Weights of a small mixture-of-experts language model, trained from scratch on English Wikipedia: 32 experts in each of 13 layers.
Below are experts of layer 7 (counted from 0) of a mixture-of-experts language model. Rows are named router (the router's row for the expert), up (a neuron's input weights, with its number), down (a neuron's output weights, with its number) and show model dimensions 0-191. Each number is 200 + 40 x the weight over its row's rms, rounded and kept within 0 to 999.
Before each expert's rows: a language model's description of what the expert responds to. This comes from a sample of Wikipedia text that the model never trained on.

# expert 14
It responds to: Line-initial hyphens and labels in infobox-style lists, such as Location, Born, Genus, Coordinates, Date, Released.
router,234,121,194,241,256,191,207,207,203,215,191,223,120,145,210,249,249,199,243,153,239,226,180,148,193,173,161,222,112,178,234,206,130,211,190,311,216,212,137,187,210,254,167,285,119,259,200,202,243,226,183,240,147,175,128,235,159,203,211,205,246,228,188,233,212,174,166,201,142,148,210,201,222,208,204,240,169,210,225,181,176,171,319,229,244,235,154,194,246,197,216,189,127,238,222,167,231,132,158,208,164,248,202,212,216,152,223,215,189,297,122,224,116,188,201,195,235,154,195,289,245,194,181,232,259,267,167,248,125,233,193,235,229,177,197,140,201,217,214,168,235,190,130,169,136,240,189,242,206,186,154,151,192,222,253,129,164,225,245,154,217,130,266,248,167,192,207,238,242,182,191,195,223,188,236,221,226,143,212,252,171,259,223,184,145,188,191,225,223,178,236,177
up1,248,176,206,178,173,204,187,189,173,196,209,271,187,221,64,251,194,174,231,157,219,247,174,242,191,230,223,230,185,174,104,185,263,190,276,210,165,239,152,187,260,236,276,153,182,197,166,242,115,214,222,155,147,195,261,242,111,232,262,175,227,278,160,159,193,207,171,211,267,268,206,200,249,253,167,230,226,197,210,185,211,192,209,217,276,190,185,178,231,194,214,212,239,229,149,143,213,200,278,98,194,199,287,180,190,261,153,208,226,176,240,219,171,204,178,231,205,251,243,173,212,175,161,192,219,202,181,254,228,206,199,195,197,170,245,166,203,112,276,201,169,226,145,245,175,190,230,185,183,128,212,197,203,186,225,277,111,255,188,168,297,157,199,122,223,197,271,201,204,146,214,206,193,247,237,231,179,188,164,229,217,256,163,222,239,180,190,223,246,230,158,168
down1,224,246,218,263,214,203,214,229,208,231,211,152,150,231,134,169,240,227,197,169,219,163,176,107,212,239,225,161,266,246,286,255,197,212,160,226,187,210,224,202,238,232,178,211,221,212,184,278,269,180,238,269,220,209,192,183,254,186,218,252,189,178,272,166,139,245,167,256,113,213,166,250,163,211,182,169,200,180,99,221,249,154,165,141,148,189,178,213,195,144,207,170,179,222,206,139,166,166,175,190,171,168,235,279,233,174,232,195,141,215,132,208,152,175,203,214,225,309,225,245,219,190,275,265,258,163,162,191,148,243,172,196,216,250,225,176,180,189,210,234,190,188,228,246,182,195,189,191,213,158,245,170,228,211,253,217,219,150,213,146,163,171,210,225,138,201,149,176,263,242,193,197,218,136,106,191,284,220,212,247,246,213,211,221,220,248,239,153,153,187,289,100
up2,187,193,166,229,268,187,140,219,255,247,293,191,178,88,205,212,232,243,214,215,209,206,176,162,155,194,231,221,210,229,212,199,158,197,158,313,233,183,228,217,124,206,182,206,197,228,151,189,222,197,221,212,218,207,216,110,160,187,212,225,253,180,190,217,266,189,184,193,292,191,215,168,158,214,236,222,215,146,160,222,166,218,266,187,211,191,202,249,139,219,228,232,145,169,168,173,209,157,154,261,200,242,145,261,191,223,262,225,204,202,239,164,209,146,210,244,187,149,289,234,194,242,238,146,262,245,135,189,198,172,202,217,155,194,134,176,171,187,198,221,143,170,161,146,236,216,205,212,158,157,275,142,142,183,239,181,238,256,162,199,246,155,162,187,206,265,193,318,129,257,210,240,192,158,241,132,219,178,139,199,157,151,279,157,254,143,196,213,248,164,192,233
down2,231,174,192,170,190,250,256,198,195,205,165,213,260,197,148,114,155,202,231,176,254,229,206,193,127,208,201,274,195,262,130,168,159,152,141,195,222,189,272,265,157,218,198,158,179,211,214,224,174,164,168,141,186,272,232,211,189,191,161,248,257,191,171,191,146,202,194,210,230,316,106,234,197,183,173,226,175,104,205,160,231,194,200,227,222,236,235,295,214,135,218,257,201,191,212,213,226,139,185,194,296,164,211,167,181,203,156,174,257,259,211,284,203,193,216,188,203,220,271,159,161,149,165,168,180,203,185,149,220,218,225,191,208,179,184,247,199,192,224,238,229,284,294,182,204,171,228,220,197,167,235,191,164,211,265,140,176,186,127,136,225,209,254,250,237,223,317,212,136,158,235,204,220,229,231,154,196,130,177,229,205,244,172,206,231,223,141,206,233,241,179,226
up3,125,150,161,191,161,209,195,190,126,282,194,230,225,197,225,200,245,209,159,191,209,231,154,236,240,150,201,211,117,213,178,175,190,156,159,234,194,138,263,170,178,194,155,245,212,232,239,115,165,172,238,144,138,210,183,260,213,163,238,167,177,171,212,203,180,210,235,162,188,175,88,222,166,169,176,234,224,244,200,216,193,230,179,162,219,187,284,240,200,175,232,219,202,157,197,216,167,157,137,190,132,246,165,183,202,241,172,162,225,167,184,243,162,145,226,241,161,179,196,230,198,283,184,258,153,150,171,183,185,230,213,204,276,152,218,242,226,190,197,218,172,278,229,149,131,172,232,88,245,188,232,160,192,150,193,133,130,139,223,189,188,226,276,107,273,147,205,145,218,92,204,208,225,128,229,194,173,244,207,177,204,226,236,200,252,156,177,196,194,196,133,217
down3,168,172,214,159,186,158,201,196,231,277,158,164,206,245,238,171,201,215,238,195,148,143,128,202,193,195,230,159,180,229,175,177,188,198,187,134,170,193,153,189,181,276,248,177,231,165,187,179,245,170,161,217,198,225,190,199,251,224,206,152,163,262,214,267,231,229,221,117,217,244,163,159,270,205,199,182,236,185,213,147,189,203,240,216,222,153,180,221,220,114,187,192,152,166,276,162,167,183,122,242,243,312,190,262,180,196,243,140,240,219,222,206,177,180,141,136,210,261,228,196,177,147,196,173,126,233,194,180,221,194,175,157,162,142,224,206,161,272,298,192,252,108,159,200,284,213,216,216,143,274,234,241,191,218,153,256,141,215,202,175,157,194,205,146,213,270,215,226,210,248,124,194,183,216,220,195,198,197,189,202,123,162,241,229,207,171,143,142,137,203,303,227
up4,246,184,106,198,155,227,198,272,224,218,204,221,197,215,191,122,216,190,137,161,308,198,184,209,164,242,196,205,187,204,217,159,173,125,182,264,177,166,167,205,124,222,80,201,154,270,258,194,189,125,141,175,307,192,188,192,244,221,254,197,266,239,248,172,175,146,226,221,183,217,179,221,215,225,167,168,133,200,164,236,199,184,224,221,176,203,186,177,239,277,177,255,112,217,242,268,182,248,164,190,176,230,222,183,249,199,152,231,230,163,160,232,194,137,215,258,234,249,145,285,170,220,196,194,259,244,207,283,167,250,198,193,179,179,221,230,207,142,251,252,203,147,134,319,159,227,157,232,204,182,139,203,184,174,235,212,197,192,202,199,246,159,171,199,174,213,209,225,163,180,228,176,162,196,225,182,200,145,170,152,178,222,201,238,192,243,134,213,253,235,220,162
down4,214,138,251,238,173,183,114,219,261,223,227,149,244,233,183,199,203,204,223,182,235,211,234,164,243,227,277,195,161,249,195,178,181,227,216,207,133,201,226,202,180,160,167,132,196,238,225,172,257,194,190,192,62,175,203,239,180,204,165,259,192,141,200,162,210,279,229,194,200,161,205,177,113,242,235,205,205,193,309,226,186,203,176,235,233,267,208,259,151,210,211,308,261,94,263,183,201,192,193,191,201,178,267,232,154,198,200,233,167,197,242,184,174,252,212,241,202,214,203,198,210,232,188,245,214,152,185,209,253,186,177,271,123,236,184,262,150,212,147,97,186,263,213,236,230,193,181,227,244,179,227,186,177,229,219,178,221,218,231,196,240,204,268,183,190,115,179,175,224,165,130,248,302,227,209,200,175,183,185,281,243,131,249,208,184,194,260,171,207,183,233,202
up5,188,209,188,190,223,209,181,184,176,211,270,202,273,241,152,240,204,269,200,229,187,211,188,192,248,228,238,183,208,199,195,116,221,221,201,249,139,163,215,212,242,212,210,221,168,175,165,244,220,198,198,185,203,219,230,189,200,256,207,193,210,205,195,213,181,227,207,201,183,235,219,137,225,193,143,202,154,218,248,151,293,126,216,284,209,230,141,148,169,182,274,181,252,176,318,205,172,221,170,237,192,209,214,180,167,258,217,247,199,207,187,251,185,177,230,226,195,205,220,279,169,171,238,209,217,216,193,244,295,254,201,149,123,208,164,169,224,253,190,188,104,140,232,182,195,194,158,239,147,275,198,197,194,190,154,274,199,103,206,97,220,223,285,275,253,199,277,202,177,200,187,84,206,182,278,180,215,144,237,185,233,220,121,101,178,160,182,185,189,183,214,188
down5,183,138,159,215,231,152,169,175,105,168,222,137,192,156,256,203,201,189,230,218,231,162,178,190,242,146,222,191,160,245,175,236,160,210,280,176,159,217,202,223,175,212,192,154,191,160,155,183,177,167,238,171,222,176,211,237,164,167,228,157,156,217,125,188,218,235,221,217,140,146,173,209,232,176,185,213,164,188,179,220,183,277,175,142,199,189,179,170,199,204,224,108,173,236,103,208,117,184,199,217,219,215,164,164,198,163,204,265,245,146,183,273,202,275,220,253,132,217,197,201,110,221,241,273,152,159,142,198,140,210,199,273,122,147,141,106,241,204,143,180,292,211,237,222,210,147,211,197,239,217,210,171,224,280,207,181,188,256,157,212,152,131,179,186,162,165,107,141,171,216,227,182,196,146,205,231,166,144,187,236,145,136,225,229,155,214,209,194,210,144,181,173

# expert 17
It responds to: Pipes and spaces in later table cells, Nominated, semicolons, and pieces of non-Latin scripts or foreign names like Tayyip, Kyiv.
router,220,287,258,201,170,192,222,254,235,174,226,251,101,130,131,191,154,168,280,209,233,113,213,167,230,195,187,240,160,208,199,217,194,220,251,224,203,160,107,238,205,248,86,245,185,177,163,126,265,254,130,199,204,216,193,248,169,272,281,261,125,234,202,231,229,214,150,134,141,187,176,212,221,227,247,234,202,248,244,154,190,293,204,195,225,183,148,207,209,228,218,235,157,170,183,202,279,101,210,244,189,204,211,205,165,182,215,184,181,210,166,281,210,203,196,165,205,151,237,207,185,177,178,253,193,177,181,235,164,221,287,165,190,233,250,174,224,174,264,211,227,161,220,231,230,137,215,216,190,201,202,190,183,182,135,237,179,214,223,223,225,159,225,204,202,190,143,238,210,149,224,262,188,183,147,221,200,150,149,223,179,202,261,159,139,184,134,250,181,170,208,252
up1,237,218,171,251,226,128,210,252,161,151,213,229,188,166,203,273,239,167,195,185,206,143,153,205,237,208,235,153,236,190,231,167,236,210,289,206,205,200,205,187,174,221,132,204,164,195,209,162,236,188,214,139,174,215,122,190,166,361,321,214,262,245,147,201,173,134,241,176,170,175,274,166,219,152,227,225,231,179,219,249,191,244,187,186,147,193,94,240,206,228,197,204,213,251,210,256,194,204,221,196,134,213,212,167,213,270,204,129,228,241,202,220,222,230,294,189,159,154,218,239,132,250,220,182,145,236,177,166,103,191,272,201,245,224,189,164,198,237,188,195,190,170,179,222,260,171,242,226,207,194,156,110,253,185,228,149,176,185,168,184,186,177,185,233,159,231,172,169,221,176,244,196,151,231,182,200,197,163,241,158,230,190,241,214,216,158,181,289,247,132,179,185
down1,104,174,261,238,224,194,239,180,192,213,162,265,212,174,169,132,185,237,233,205,167,151,110,216,91,180,212,199,246,129,302,223,225,173,212,181,210,169,260,200,160,180,278,236,185,161,195,205,213,191,208,164,259,214,182,298,155,170,204,184,125,237,258,250,276,181,129,206,190,186,221,236,202,196,186,206,177,180,161,249,267,158,122,177,165,234,161,104,196,158,205,203,143,166,161,139,131,232,292,219,159,253,197,226,196,221,149,185,140,175,161,228,189,152,160,236,210,227,188,238,196,184,172,164,157,184,194,282,231,186,250,180,156,166,236,230,143,202,177,240,173,176,128,222,194,163,173,138,211,185,249,187,218,191,222,203,197,269,245,264,190,273,219,205,256,157,179,150,191,180,142,110,207,252,179,208,224,189,183,167,210,233,204,206,177,235,209,228,215,190,163,177
up2,219,165,124,288,243,227,216,140,196,238,118,217,242,175,194,166,273,206,240,200,216,210,216,229,200,222,155,235,198,216,211,203,172,278,255,127,182,130,235,223,197,217,164,152,177,194,211,199,144,209,222,178,180,236,187,198,156,165,292,131,216,204,245,220,242,267,197,193,208,123,199,175,323,252,172,298,198,162,211,270,207,142,246,288,153,202,162,202,152,238,125,238,192,183,172,208,198,221,172,270,232,196,197,149,223,203,282,178,231,168,231,142,180,211,237,178,242,200,228,208,250,210,225,182,115,187,153,172,256,247,256,160,214,283,218,267,222,186,210,149,212,198,187,236,322,179,217,179,205,188,253,227,213,186,209,198,166,175,215,208,216,220,237,195,209,157,131,165,246,163,158,254,190,150,190,175,120,166,196,180,233,223,215,194,187,148,179,132,187,164,199,202
down2,185,239,164,199,207,266,151,167,186,248,202,178,188,172,162,98,144,208,246,208,172,185,190,198,198,138,235,178,152,135,193,226,198,239,168,212,167,163,198,201,173,209,199,216,233,204,248,218,261,237,199,224,204,176,182,191,147,191,148,222,271,161,190,162,149,191,179,237,233,195,198,249,211,270,218,193,157,191,164,150,177,171,93,68,205,179,165,193,224,217,168,224,201,145,265,235,185,243,186,209,266,209,244,217,202,132,105,154,163,234,203,201,199,211,174,175,170,191,200,180,225,208,169,161,240,183,160,141,234,206,185,257,235,207,155,138,95,176,153,208,201,64,150,206,205,242,112,174,249,251,143,185,178,161,159,177,210,256,148,188,183,225,224,202,226,198,209,230,170,236,208,173,193,166,254,179,254,208,229,230,305,149,245,236,183,211,213,178,329,199,182,241
up3,211,228,178,275,201,189,291,203,146,156,217,193,186,192,178,181,207,194,246,190,188,225,222,137,222,206,166,222,195,211,173,266,160,167,150,233,199,136,214,195,184,180,198,176,187,178,203,211,140,232,174,171,261,217,171,279,168,175,311,217,156,293,192,242,270,244,91,261,164,129,218,187,202,196,152,232,205,174,199,158,222,264,228,138,179,214,250,132,96,238,218,158,236,206,148,180,176,188,199,226,246,220,198,202,145,275,235,223,229,234,232,226,225,157,226,233,201,225,208,189,192,144,189,254,236,186,122,227,231,251,189,139,311,202,235,193,194,231,227,143,232,237,220,238,208,218,220,217,231,111,118,193,214,299,233,205,127,113,198,206,218,224,215,205,198,210,160,199,226,188,170,177,161,250,237,188,230,165,167,205,183,216,207,238,245,185,87,215,183,147,199,193
down3,173,167,144,152,212,244,207,66,180,269,249,168,175,170,283,239,156,206,192,182,154,138,229,202,203,191,209,196,139,251,242,132,197,186,251,248,160,214,216,92,219,238,208,134,231,192,216,204,101,217,298,174,155,200,223,208,237,213,206,191,176,206,196,139,188,161,159,178,227,277,210,224,220,192,254,260,254,196,226,193,223,272,156,128,202,219,158,225,204,207,211,98,147,196,218,201,185,203,258,222,152,199,177,135,213,252,185,249,167,166,148,192,154,120,156,198,206,217,187,208,227,214,231,188,234,170,226,242,187,195,202,280,232,209,181,165,189,214,238,134,201,200,141,196,163,232,225,265,158,179,208,198,184,186,237,171,279,153,126,188,218,143,180,260,210,228,216,132,172,266,221,223,188,209,187,209,163,245,205,278,245,129,201,195,176,209,253,211,203,258,134,226
up4,186,169,272,284,238,155,236,172,254,203,178,142,163,197,231,230,178,198,143,167,206,163,185,186,193,197,200,191,231,123,193,179,159,218,108,253,199,227,181,245,240,220,93,245,219,155,179,213,237,214,245,181,268,218,273,116,206,159,189,200,224,288,250,190,215,182,182,147,224,168,154,185,221,204,262,231,228,203,292,188,202,211,142,256,213,216,185,165,246,151,213,233,203,295,232,226,160,251,203,180,143,237,259,101,198,119,234,124,177,180,197,192,166,250,122,241,166,144,246,258,166,230,247,129,217,280,203,223,312,175,179,168,173,207,225,194,175,213,203,186,232,220,208,249,229,263,239,161,210,141,184,211,251,178,192,167,213,221,187,210,197,207,181,165,166,213,192,218,222,191,179,248,228,183,215,226,253,160,259,235,150,156,226,210,212,177,184,156,207,234,244,276
down4,235,171,201,217,155,167,235,176,111,151,290,224,253,173,238,163,163,275,205,206,200,196,210,209,221,240,200,209,239,208,157,249,242,194,215,193,227,185,223,187,144,194,242,158,186,191,232,289,188,155,191,216,292,250,226,187,225,215,178,172,143,220,177,232,141,158,229,220,187,222,211,186,158,213,242,293,210,272,117,218,210,148,173,187,186,201,245,130,231,189,203,194,252,201,161,198,209,105,218,206,150,146,213,234,212,248,160,174,228,231,203,186,128,163,222,173,206,156,191,219,194,205,198,137,196,144,187,181,125,168,145,237,210,242,214,197,99,233,177,213,270,233,236,124,244,182,246,185,156,240,160,270,248,221,276,191,242,215,141,206,240,202,130,189,206,261,176,130,154,216,175,221,222,204,262,181,146,186,133,120,195,207,152,211,152,230,159,215,265,167,159,103
up5,233,250,162,219,204,176,247,272,223,231,286,206,204,214,242,171,161,225,193,128,148,178,238,237,163,286,212,246,152,189,230,151,130,258,234,265,232,220,162,175,152,198,235,248,243,250,167,97,224,232,201,184,212,269,173,182,158,158,222,166,168,219,198,209,203,285,223,186,230,210,171,240,210,167,204,244,271,212,204,223,232,193,239,200,235,246,118,203,240,280,264,182,227,162,262,235,330,187,229,204,247,152,208,127,164,216,262,214,210,137,201,261,225,219,232,141,212,206,173,228,244,140,196,225,192,223,203,249,179,204,247,244,176,273,218,138,217,195,179,215,220,166,191,193,150,147,191,198,146,104,194,202,228,194,193,200,174,252,242,207,227,161,195,194,236,218,108,176,154,192,171,194,241,191,208,209,210,250,216,264,224,218,127,243,188,192,180,258,178,153,177,286
down5,237,307,255,212,204,236,255,169,169,163,226,137,220,133,195,237,246,149,119,220,238,274,247,177,228,151,230,190,149,184,220,237,192,210,269,190,210,275,254,203,194,182,278,252,160,137,277,242,197,104,229,136,228,239,173,180,210,158,238,172,233,168,195,168,191,183,174,256,203,187,236,224,283,131,167,213,242,103,223,230,186,204,220,243,231,166,156,178,254,170,103,254,211,181,213,149,248,218,210,218,211,194,263,210,185,185,192,220,236,222,186,141,213,360,206,155,240,266,220,225,179,185,189,269,212,232,160,236,178,140,243,151,230,176,218,237,239,187,260,148,181,195,204,238,186,147,218,255,192,225,197,197,238,247,197,159,219,186,171,221,146,236,187,241,191,166,208,176,173,213,223,181,236,187,227,195,236,195,152,186,148,221,195,189,212,219,221,176,206,139,268,164

# expert 12
It responds to: Geographic adjectives like American, British, Central, South, Arabic name pieces al- and el-, and colons in infobox fields.
router,208,148,215,216,241,196,292,269,185,168,161,236,189,175,206,191,213,261,213,159,219,163,188,147,216,133,198,197,189,201,228,162,218,228,168,180,187,228,167,255,204,238,142,150,197,205,237,226,193,126,250,286,237,216,205,211,187,183,191,138,232,258,170,154,214,197,171,209,165,160,178,85,191,161,269,273,216,204,244,246,157,186,216,228,253,245,234,199,132,215,192,288,182,176,251,271,218,145,233,257,172,242,241,128,133,169,195,217,218,140,106,184,235,265,201,217,280,151,142,249,242,241,210,231,154,234,240,206,195,216,239,175,178,188,173,217,180,234,238,185,243,171,115,156,175,126,276,210,197,291,177,222,193,129,222,187,153,215,238,199,238,192,215,211,234,148,219,178,231,112,228,198,193,227,218,219,248,126,235,232,198,279,190,180,148,170,196,150,187,192,183,189
up1,230,185,256,138,235,165,220,143,191,170,200,228,191,237,159,210,224,259,138,193,222,184,175,247,216,230,210,179,226,154,213,200,228,199,230,162,157,200,148,187,229,232,110,178,204,190,216,123,292,248,181,274,204,238,255,165,214,176,170,145,200,223,187,177,230,233,199,139,155,227,186,132,195,228,193,267,219,227,259,239,246,145,214,167,201,184,217,210,160,240,215,209,204,138,212,200,197,181,234,151,155,228,221,153,213,275,250,171,119,181,201,242,235,186,235,165,210,118,259,243,190,245,152,205,224,216,250,194,216,216,216,133,263,155,227,228,296,190,198,232,243,158,224,181,166,165,214,191,247,172,216,195,224,168,230,153,251,214,277,212,259,143,199,161,249,237,231,227,153,149,258,213,185,162,201,217,201,196,194,250,173,213,44,254,153,200,221,98,235,241,271,272
down1,143,206,136,215,162,254,152,328,218,177,229,204,198,257,133,170,194,247,253,189,229,213,213,155,218,225,200,176,158,187,216,234,224,195,105,217,184,214,268,216,198,316,253,201,245,204,233,162,222,165,206,121,210,317,191,210,223,215,124,256,164,174,205,130,202,218,228,237,145,197,192,214,235,150,192,149,181,144,220,244,203,194,162,204,195,195,213,190,140,169,243,234,241,207,216,252,172,172,212,182,235,168,222,152,225,159,256,261,190,184,189,156,149,205,189,223,245,154,190,222,252,202,176,143,194,155,153,173,223,192,239,182,193,179,283,219,189,245,255,175,256,254,190,198,172,166,189,182,155,245,132,246,183,188,185,144,130,232,137,191,184,310,227,211,229,241,170,129,166,255,223,167,254,169,177,215,206,247,221,219,198,189,271,243,183,297,189,191,161,141,233,178
up2,134,178,199,243,182,137,361,206,241,200,233,227,143,215,185,196,204,250,207,202,231,232,187,225,199,149,209,205,184,237,166,161,195,196,286,180,89,197,173,276,149,235,294,126,219,216,148,228,153,107,163,223,255,209,174,226,271,205,206,223,200,160,170,223,207,178,200,204,145,119,187,206,164,236,229,207,256,143,197,186,180,147,210,316,217,216,201,188,159,200,220,98,176,123,213,174,225,213,249,206,245,155,269,191,195,175,201,173,180,237,226,213,250,245,100,148,169,193,208,241,222,229,214,210,266,157,233,194,215,198,262,200,189,205,192,179,207,206,210,213,200,205,274,248,219,200,226,191,180,185,252,195,134,253,145,188,130,146,184,226,235,177,231,207,163,198,188,112,201,205,175,216,188,185,203,168,135,188,223,229,183,199,177,154,171,158,211,275,131,200,220,196
down2,184,161,231,161,180,188,169,193,172,276,217,215,175,219,200,198,94,168,202,202,198,237,212,200,130,252,300,217,117,226,239,239,200,182,124,174,253,189,181,151,274,252,156,224,203,223,237,189,171,215,173,258,136,155,226,225,166,156,203,221,234,151,200,217,173,175,150,159,248,195,154,213,180,233,146,180,232,177,199,165,171,270,195,207,156,176,191,175,269,266,180,233,236,163,172,211,183,216,301,233,210,232,215,203,254,154,199,254,263,191,173,180,216,200,207,203,218,180,192,238,170,132,212,192,282,219,65,290,232,238,185,182,208,145,205,133,187,169,165,208,233,127,155,178,164,201,241,126,224,126,159,195,259,174,220,210,228,268,179,176,181,146,226,219,160,219,165,168,231,223,255,199,233,199,173,210,259,210,155,194,228,191,228,282,168,232,123,283,164,239,176,223
up3,209,230,204,212,231,204,146,241,238,115,191,199,191,236,223,105,173,229,260,147,196,194,235,250,227,247,238,220,169,196,181,278,161,260,192,234,188,206,231,191,145,213,233,137,204,191,168,329,222,190,245,273,259,216,130,177,183,187,191,176,195,245,192,157,228,220,201,222,188,199,161,259,204,202,188,162,138,184,196,238,260,285,303,226,196,161,160,185,273,257,258,207,185,183,224,143,200,166,241,133,197,189,198,197,173,167,248,149,135,154,283,204,250,157,225,217,187,221,141,223,180,171,208,250,178,196,215,173,242,228,219,180,246,193,190,213,178,201,209,193,137,149,303,217,195,186,229,179,182,196,157,225,196,239,226,133,225,212,311,169,182,235,227,108,214,207,244,220,211,97,203,285,289,176,232,145,231,237,230,234,185,233,176,200,189,171,247,204,212,203,215,220
down3,181,187,128,262,216,179,189,246,195,210,258,140,210,197,153,229,266,216,189,306,192,189,238,184,223,221,202,199,266,237,202,227,175,169,189,189,153,252,198,163,183,189,102,178,219,222,165,178,235,201,202,184,236,300,176,249,179,138,214,199,261,160,208,159,153,84,159,106,207,165,281,225,179,260,196,236,224,221,225,158,199,103,244,295,140,183,161,218,210,187,219,175,208,221,191,210,122,290,193,155,210,185,204,190,153,189,225,227,201,276,254,161,218,219,181,194,152,203,206,165,124,229,205,238,301,200,193,244,188,156,218,234,172,164,158,231,193,216,199,198,160,177,223,131,142,221,183,208,230,221,178,263,239,211,136,131,261,191,213,165,189,192,154,207,215,174,262,149,221,176,132,247,216,274,163,209,215,172,168,238,138,176,201,134,178,218,162,172,204,197,239,182
up4,189,209,206,203,218,184,219,189,193,160,241,163,251,145,262,265,166,270,248,178,192,187,196,199,161,175,218,209,191,200,183,201,225,265,320,163,181,151,259,209,183,227,192,126,200,197,173,221,164,248,238,191,239,168,198,253,181,194,217,169,164,247,202,143,200,230,216,92,234,238,120,243,215,190,198,122,211,199,210,126,215,253,161,261,181,156,239,241,224,185,142,238,188,246,199,203,188,206,241,153,149,228,169,166,220,187,279,179,108,211,230,123,188,291,207,310,254,206,202,180,161,196,161,163,177,194,157,211,185,227,227,159,284,224,136,197,171,204,202,144,181,218,217,209,222,261,177,274,172,210,236,152,281,112,175,219,218,262,191,213,247,210,239,181,206,165,204,213,239,210,151,177,285,209,119,223,208,275,186,197,206,241,207,206,154,124,135,240,218,188,215,208
down4,186,137,201,180,163,231,204,227,169,165,160,190,229,162,194,195,255,150,184,241,133,220,223,194,123,268,189,279,199,177,210,301,198,216,218,264,146,238,181,187,195,185,268,153,191,233,264,208,186,289,147,211,246,185,262,227,175,262,171,258,228,162,240,177,206,235,222,304,214,218,155,173,189,184,237,195,243,198,211,176,211,146,202,256,173,141,195,184,215,207,138,189,273,195,121,224,207,172,155,178,152,203,143,290,240,258,194,198,169,250,189,173,233,130,161,155,252,182,213,189,194,181,247,219,134,290,168,227,211,197,216,207,241,198,179,251,209,226,164,263,114,193,257,188,182,220,236,192,193,279,191,136,183,172,135,224,148,166,169,180,215,270,235,176,234,222,129,255,241,162,200,254,150,162,210,212,104,183,235,188,204,196,163,165,234,213,233,187,273,241,191,221
up5,171,211,230,206,178,156,180,217,177,176,223,249,199,217,128,171,134,128,183,176,199,187,242,173,233,214,223,153,263,204,247,189,226,219,223,187,215,182,203,190,239,203,205,139,194,234,248,245,210,115,203,237,182,294,234,206,103,263,234,182,221,267,238,152,258,214,208,118,186,186,210,231,190,117,178,207,185,142,191,257,136,147,174,192,278,188,249,286,132,227,156,232,223,212,191,269,183,134,263,238,207,188,176,147,180,185,165,284,195,299,222,166,202,234,216,189,195,208,205,137,191,183,216,285,205,231,141,209,193,160,213,275,224,221,178,201,187,174,225,190,183,235,160,208,173,178,284,222,280,237,264,197,153,216,149,201,307,150,171,163,239,209,232,240,267,154,208,164,219,180,154,185,229,209,222,161,251,200,211,128,184,219,198,166,141,219,159,208,170,269,223,163
down5,204,167,188,193,157,214,231,139,259,194,194,192,185,209,266,219,235,224,302,143,191,206,192,198,232,195,268,173,195,170,151,210,176,234,174,232,102,178,145,128,134,141,184,163,210,251,222,220,183,264,208,182,198,196,220,268,139,218,253,153,179,187,142,278,188,207,214,271,252,215,211,215,257,224,228,221,252,187,188,194,213,216,269,204,198,140,172,142,224,226,220,186,232,197,184,190,151,173,232,152,198,200,197,262,184,250,265,213,212,176,254,192,243,222,173,181,213,148,172,204,181,214,253,206,236,211,257,185,274,153,180,143,242,211,271,205,226,229,183,225,216,171,188,157,249,288,128,192,96,251,200,258,220,142,135,226,133,163,212,243,238,283,172,182,153,226,222,147,195,229,200,227,161,251,206,200,203,125,296,247,193,191,192,180,140,262,297,189,206,153,236,210